config.yaml
n_layer: 8
d_model: 256
n_experts: 32
experts_per_token: 3
d_expert: 192
d_shared_expert: 192
activation: "squared_relu"
moe_layers: [0, 1, 2, 3, 4, 5, 6, 7]
router_score: "softmax"
normalize_top_k: false
routed_scale: 4.41
balance_loss: 0.00417
balance_bias: false
router_z_loss: 0.001
router_bias: true
shared_expert_gate: true
init_std_router: 0.0162
lr_router: 0.00103
vocab_size: 32000
norm: "rmsnorm"
norm_eps: 1e-05
tie_embeddings: false
optimizer: "soap_variant"
lr: 0.00478
beta1: 0.95
beta2: 0.95
grad_clip: 2.0
batch_tokens: [131072, 262144, 393216]
seq_len: 384
train_tokens: 757200000
steps: 3046
dataset: "wikipedia_en"
Below are experts of layer 2 (counted from 0) of a mixture-of-experts language model. Rows are named router (the router's row for the expert), up (a neuron's input weights, with its number) and show model dimensions 0-255. Each number is 128 + 24 x the weight over its row's rms, rounded and kept within 0 to 255. Numbers have three digits each.
Before each expert's rows: "gets" lists some tokens that make up at least twice as much of what it gets as of all text. This comes from a sample of Wikipedia text that the model never trained on. Tokens count by the router's weight.

# expert 9
gets: " |", ",", " 3", ";", " 5", " 6"
router:101061122126149118103136149152163152101101112137108156148145162107128150110160119096111109158111135106165114095112112144162123104142151159109124141149119143151096113143145147122155103095099130142115109144157092148155175155144140167154103143152148102118154150148124147100133161159126138099156105107124156091113161094091142106153115166152148099144120148124144114112158112148140145133118132102114103104103097106157113112112092137148148120100116144160142095098131140118117145150113135103149106152135094111095155159131151094126137115135090155104151152125090091045150146130111135149166124096119144096154106119144134129152105106173116145109152150094129102145070110100160094117117090107100114112096100084107107119117110153159094109116114185133155112098141108109094099153164137
up0:097143157118143142103127144149100105111117126141156144150163158142172119138130096099150126149066125091086105155138108097103105116125139105133109137126129142096148096117126126080127149093132121159154135142141120149148102116124098165133181165102124144121118133111126121143125158112138107117131147105151127089123134093138110144115099142111096130159129140166098103172141135150154108122136116116125128162150093111138141109115117190124164141153128137162097147118140137122142127144103120124144153107113106099139154123131119119133128127110107123050109149113100105112182112135131121148108130126146107202124152084107131115138134115126157147083183073092126110121118127143072154091137119101112106117157065153114199138139125125148086139136144148102138108137148107113088088094070160
up1:055115131140131125071135130101135121154139136148119120128108177103165086113149136187136125097115143118132108095124143142114137143135121128118146152148143084111130114094145128154069126085114147094126114151160078119139134137138148148128152099139104168139107120117104155117142121163134092142114137161149145120128156151105158164154116141102162111096082144119114109120163112118102102119086160126146124163109136115133147129143170149128106127124115173126155125088120154129106121137134148119126114155150091104124135157168130008100133104115129120135143098092149102110097151131159109149149143110150140089155123126133166109156172148153098162134106088155133125128146102121150154128179136107167116132102147136142136138115137143066129122163127090142122155119109137155128116135154105
up2:087136147110105118085085086106121127111163152138157125114155151145120132100126114091144142130129140142123142161127104136105123101145157189119065137115142115134077109171134101118108082128116145110091118168136128165116142129135137132148106142096156152151107112129112167173133140106152128151088113106132107116105111129126120162122128135115183100097139134142161155128112101171166174139135130115121114163145082132113111113180125130087140128145137097124113132089183139140111075119111137114141127147076083087089122087131153117130120108146101105107143127116145143146127101135123145151129107120156137127138131110133124106123138137168178097131169148087117109097103123080124096097102122159127124146134173108139096104150090102118084082125127179140110123119104172104100112126107112
up3:108129145117130093123154172155145137114140130098171106114156162143172095116146097120118120134120165143165106124140160122073149147114165127129121158141094132165154132136143132128136097127082121125126150110175093148092113085111148128171104083097133125158142102107130144140108116159144079156133129117123117111150165120126144113119073126106163161120178135131097123122160122132134099194131106101127144132153102142158145129099156108129180174149097130151112171138084166119110149162124100082149137163104124141149136127158134119113120096136124130100146105097089106123151145127142140142092132116130126115147144118157144108152078132158131124062138104093119140123116139147156113143078135107134128088156153115148139156138158111115101131152118165130085107094143124102068155108147140
up4:140115107120125108133138101151100120140152144146131100166145114147144120128170127124142079178152137119101115124123072107090142128138154132149138159164180142092129154155148126103140125106110141140129109102133114141093103097156154101076093159142151144124164156138135130148116110156156120127170124119102173134117153103174145102110144136082117127153112099091134117155149107106171115135172139134095174148169131140112115148131149112148153151112130080126146086119155139132123105099145143132147136127123133105141168189133132127100168164165145092131159112084128117095152120168159124156105140122153132132167147161121152175122090114137128086109136162135129104095109086111145193123081122118134128147131130133165102120089122151144139103140165159098107133119111146137138073099116132
up5:118137130156123161092144184163100113117099158149127104121095079130130164084120116159127118126173138100121144089184100103148150122135154155118115131172142109133098154165133161132136152179163106125133099148185110154110152204155099084110140111120130128122176116130127116144097127134145103129143116126104121116154133089119116136080080138092147077131137143117131156103122116170145121145146097124142128107109056137120180144151125140132148101125147131146137156133093115128126111104115117136116143135141104151115160097079120134093134102125113131116127152086134116068139143160120117128123141080131107118157102166115140124146165117179117155101138120096132112099152115075114108146100121124098133104122152135125123138149160126177152137126132110134125121119173127135120147095130172
up6:109131145091143123101140135126148129101156120101146141124123148152141124098105153143094132143105145132124126161063130071129139115152108119108151129166136103091116094096135153131117116092073088113144105138149125110111125151136117112102147120139091106130114117163140083130161126160161142123104173142107130100113178119109094114156137122119130104142121113175147125125122128151124129139112105144105096106122161067164100124146117109113134132125146109115140126107115146137148144136070114095156133137148175123133128149105089145127080187125102129092101136094151126108146183117121153154165116116143106112124152125132121093167061138180118134143179092164131147143107115137150136111121114137101077092124140131140104139100069098119133133095181082112131161115116105162117119083146118

# expert 17
gets: "\n", ")", ",", " and", " 4", "i"
router:096064119134153112098131146151150152110098119144096164156154159112114166119150114100116112150097139105158107096115119139165124091140142156108144138154129153151103100142152147118147099100102116134116103142158089145151174157149145155150097140159153102120151158160112137102133161146123130100151102106114154095107156096090148114144105162138153096143133149133144099109152110145150132131109140099111119125106098105153113116128095137137142094101150128148144098097133136127111132145120137099144099151123105107101153153148145101116134098140080136110152140124087095037159148134128140142182140109125154098163107136144126124149100101173121139111151149092122124149081132086159097115124084097113110105096105103093112120113112147154092100123117180128160110117154117102088094151155135
up0:143094111106115165122154113119120142078159082099127123130166107137100114121109140128130149129130144118111155139098108120148162119182195138124152101113163158093107136111093115131119114081140146107086094141127128134119146103123099127112075152136144142137147132072087133163143124132140109104159158155156150120158168097162102129141130119140105113158128096113137126089091085098114122134125149147145094126088124106097094133083141095102115160160100122131125172170094155156116140144108115112129107170136152156134156106145139088134158099158142127112130111095118140140151147164092117176085143136144147120102102150115118091114042131118146102129115121149117117132133113115140116137133126098150147102117127163117159075101185119151111130117098121122135130113141142157100105115122166
up1:134074112110143161079142113162136125150167158127132156136165126104133156091127106071153095139129140067163149092140139111160113129124125105128192136110145130157115138083090148162147093154142142167145114179099153118139105124114137146116105125103084139141117129149166138101117164139120122126071120105158106129162118106117093094176090134141094119123141127143098130116124124112119129115151155072135142142114153088159122193157135132159114165109151171124125112112119133111074128140147126122101151156124122146113103137141131109117133155169082162145128146161135120105123153134144120114096133140074139105109138122156125111143178116142113124158130127144120156148161087131150106131111108124141164106120109147144154163085126124078131115117117134123161152093105134092144128152151085
up2:174103139125158128145181142132123149146146128120102178080157110156141139141188113128130163149105152120163140121120118105117095133127132143121108125148160147183135110116112111164144152113119147164100130107095107112145120095144172129142141074119172115124100166127101153125106140157127163193128153137112134110137060160125122146114104141124142090119125168131120146150188154143131121130104151137132103111169095153125125094141125118129133133148135136139134164144132140128117129140120111147151141136128105108105124139097136154126128132127120132168110135146148115118133141150107111136128120111096127087078188139134112126186115136172140145119145168124073107110154066134172140110144118154124113112099141123194135123160078180158174088132169143133119119147112162141125111101103133
up3:140111110107114131135138130150105147122128083142155161132154149141163123110122148111117144140144097120130126121148091139103155109138139116169192103082187129126088126143126116119131086152091144133112122127133143121160122128132118170119100116114100123157131138076105114135162141140147124133169139150126177089150111108116129095109141139105126131153130106156162128099132116146095112182150154118139103143080152139142110102148134148065109159125138147149121093160102163149091175132150109130089119110125123145081137108142116124148115126195125106165187124122092143148133135135131072135125136144138164107114139114155127133152126134065152080124132154153128139138176141107115099094098102143131171139141109148161074167117184152140120112161098111128152127115147106087099123108123134
up4:120155085105099148104099086129147134137106129130077106118133167085172123115170162094120135155135122153183135132106083108124156117122125111115178128092139122114118122142157103121169106175099113110115153130093105104112135102145120139111134097150143107116148160152081130135107086088149117132081146087095108169117118107126148103119108113148164086137120089137140129132129086142108173127095149153121136089118093122144084116078112135112160125148144173139127134110144111141093086146123118108114162141142128153141116144134134086150156099124118145161114116142158193125126129115081116085107115098101138110187145089174131119105126131112143126129124083122159121143125176079149122110137123119094117130108125152126103102126088145124164159113133152116111125146147132107131124167122112
up5:107146158131104168133154146110118143087140138163161151105175136130119108140118099113146161123130120119163061115142150097113121068131149097156136148112134140121076108120125134111105108119149108108092135111120062137127154140153083165133117097137117115142099132136075136114080150067082106139128108126109118156185112110130113127131126090078154109112155115152139136090143169153130133170132121120156135116089109136104149169122146128106137120105131123105134101150150065100149160075134118137131119131147084158122175151140109129163174151124147140144125159113076105123123111128099147101123106152086141136116120101131125099150130140118131100134079130134106118099109112122089157087105113106128112126125112145107076101110105131108144134115132097160146103120162085134110113115139113
up6:139098116125107099152084150112143184147183164125125097160119103184119131103101166164127135138116157136126114117161110116086110134119156096134169148091160115112109136107141105165126074164134141152153156154134130121112156134169124086138096140141123129147127121148121146067119123124143172130125129125124116144156139131117125127142114107140151125138105140127129141138146075152090154143149132121119143085178129139151108153165113137143136136134147112117161133144149166119119150131149112115149128113103121107101161148145160128114148166115095146065108104133144113081097086136141092113127143131126117132185068125153128149133088146106120121150170121128109164087165127123138137146138127106086165111149072133110100145150128181118114159065119107151161129111108135134074121128143101

# expert 29
gets: "\n", " and", " was", "),", " 2", " \""
router:106065119128149109100126154146159148097093099136110154146151163117112167120155124105122125148101128108158124101111118139165119101146156157107139142150123148145085101153154147126146105093093123152117110142161083138157167157152138162152097139161146109116160155155114142099143154146119129096155098097114149097091158098095141106150138149145134096136136149119143107105145106136147142140112130106108102112105093104154100114122091143149146112100136133150154099103132128109110135151115141124149102151115099101095148166144148094110142109137081143103151155137090087041157143140133140153167124108119150102159106099150125125149099109163094145103155155102129104154088121091157093106131093092110110102100096115109119117121114157151097095118119166133147109102150121108093096148165144
up0:119092100108121096115147139179156122105133115124138128131113100109118081175113123126115141168051117110177117165143104133139152112132118138120132091147123104149140100116153062111142106153081124124167146117153145147105119083132145156185122073092105107157154123118109104108102110118105094136143077124119120116085105117113098121099124084165137164119110151107151115167114101092140151138108174134153126127126123109112147123139141137151115133104099122119063131144138106140117146154100116116120133167168143139100160131088172122146141127116117131111183169159073097130169127135152129164152126116145112148097131147132173119119156132161129144136146150144103135094094102100153105128134129136139094115178175159140140147107128117095154129134126121121119112156116113157134124150145143
up1:095133140123114149104097124120123153096152077111130098149166134145125144102105143086116113135155170133142094097152117100173117137147144162103104118148142122128118093106110132081153138157138104124101089111136132084121134140166134145168115129144110131154146094111160120145123163128145151112135155115064101137105159116078097146128109052143151122149119117128089161152129118136112132137129103160139093138139117110124131148112128097105145079090109135148160103158158157144152182117106107136123148112112166165110106135129105129159121148133091157098083125126086085129107114091105089156146107137131155137131122107133130161142130097133088176156114114114120159144118135113117099095118115055148132123116140117109128150126162124130078147150114097098102132095075142142148161112168131
up2:154130128189111129149111123126141159133108154068114118133139105164139146155103119106105147103120127102163116137077160095129131123096139169128122150135152111164116092100116117119122107161093134132108194135095154137174109150106132121166159144137151106124123091095125165094150123107145116166183100108083139069140115118106120134101121159117110124122124138132137161136127158123138128126128140138104115110094130155150149116122097155124117081156136142131110144141106170092151095128094131116150135148152136098105138171146146111121157046114104098127149127169133096107123131101120154143153148129161093126158146121115130112151101055138104126124126121123126071105124150127120164076138142097110141129104140101156085142096105124119120168136143161149109103148120103144139164146124089
up3:086115087125135142148154105178109083114121122107114119113145104077145121090167127109083146165127156119138155119091110103137131142105099123134181125115119081094136139113133080150106094148102160126128108116093137134097114105106116130140101127130147147131146123163098084158111125147124152111142070119107107100125146097149142128113114142137138128109089105117115141116138138112131164168104091104131168172120127135159138107207082177144139137165102107138133105115142140119120171124148139102108137120136138127154153150123103096149142125134182132172120131096147127143150093121133107121186110127160110146129123112146165099102138109130090102137133157107160107118113136131123150140095182120120144143110190096125135159139114078116093122124151152143148106104115116136094070124149155
up4:086147107135099129089164183094110166131155099135089100123085109139127102134130116150145157146151132121150125135142088076142132079153140156131115134154086117135105086150135129155166146178120113100181141137097154127156127114109143120097135147081151067177097141154124130080172161140146141141108142126113129149166095119132111154140108142116129137113113114111139114156090118154124096110125117120165144110117116165115160146110110109110113122153111139152130110159078099150130117159130148180120098147141107155108141128159105108113147094130115179122132130119126157129153135115164101149126137076166110121091153115148123121109097085138106160147128112141140159140146107144130164143092156132087143134121142101152143109156137170123145094142097096159125113115191097112119125159139123
up5:146143104104158125118143162123160117114141110120129172117178127130143109120130111137135139075127132132157159130143127103115125116120154108125122105147184142142097130135144136068152124137131140117150102114116122134148126124150081125136071112129099127108110111123123122133115192185144132090111107080116093115119140135161145116161109075123083156114131134123114112103189113077131120078106143126124150140129128118123153104130154147146155114099073085108118129167105153119122136121113095133110126138109126130128144175145109119090119133152118099138093173205147141155140095114097177112131157131148147159129114101091084129147079139137104147149136124111110160119102133155133150128156116137136094067072158137121174107158108104103122138116120151095142136146118113105094140164109139
up6:109167146138118115164112154132154152122155131133126151159131132123121056133134120097159118141131132106108133177134124170136138126162125128117137166144095131132152122121107137103150128112148124147143174138109173169147139146132131152134149125114096129126137122135121131124156132150114121113153111090102097092127173122138144168121135085121112135092149132137138163098149126128118130152132139129123143134069121153147096148112128152135102151132105117096121135144153081120158185158163171124134126074139061093130163152097173135137133180159152144119171174155137164158091150123124125103173134119144126122111144115140101078107154093133143107118124130117150134099185122128070110126158135149123140103103118122105140153147172108106104108133096163115090196105103171138136096118095148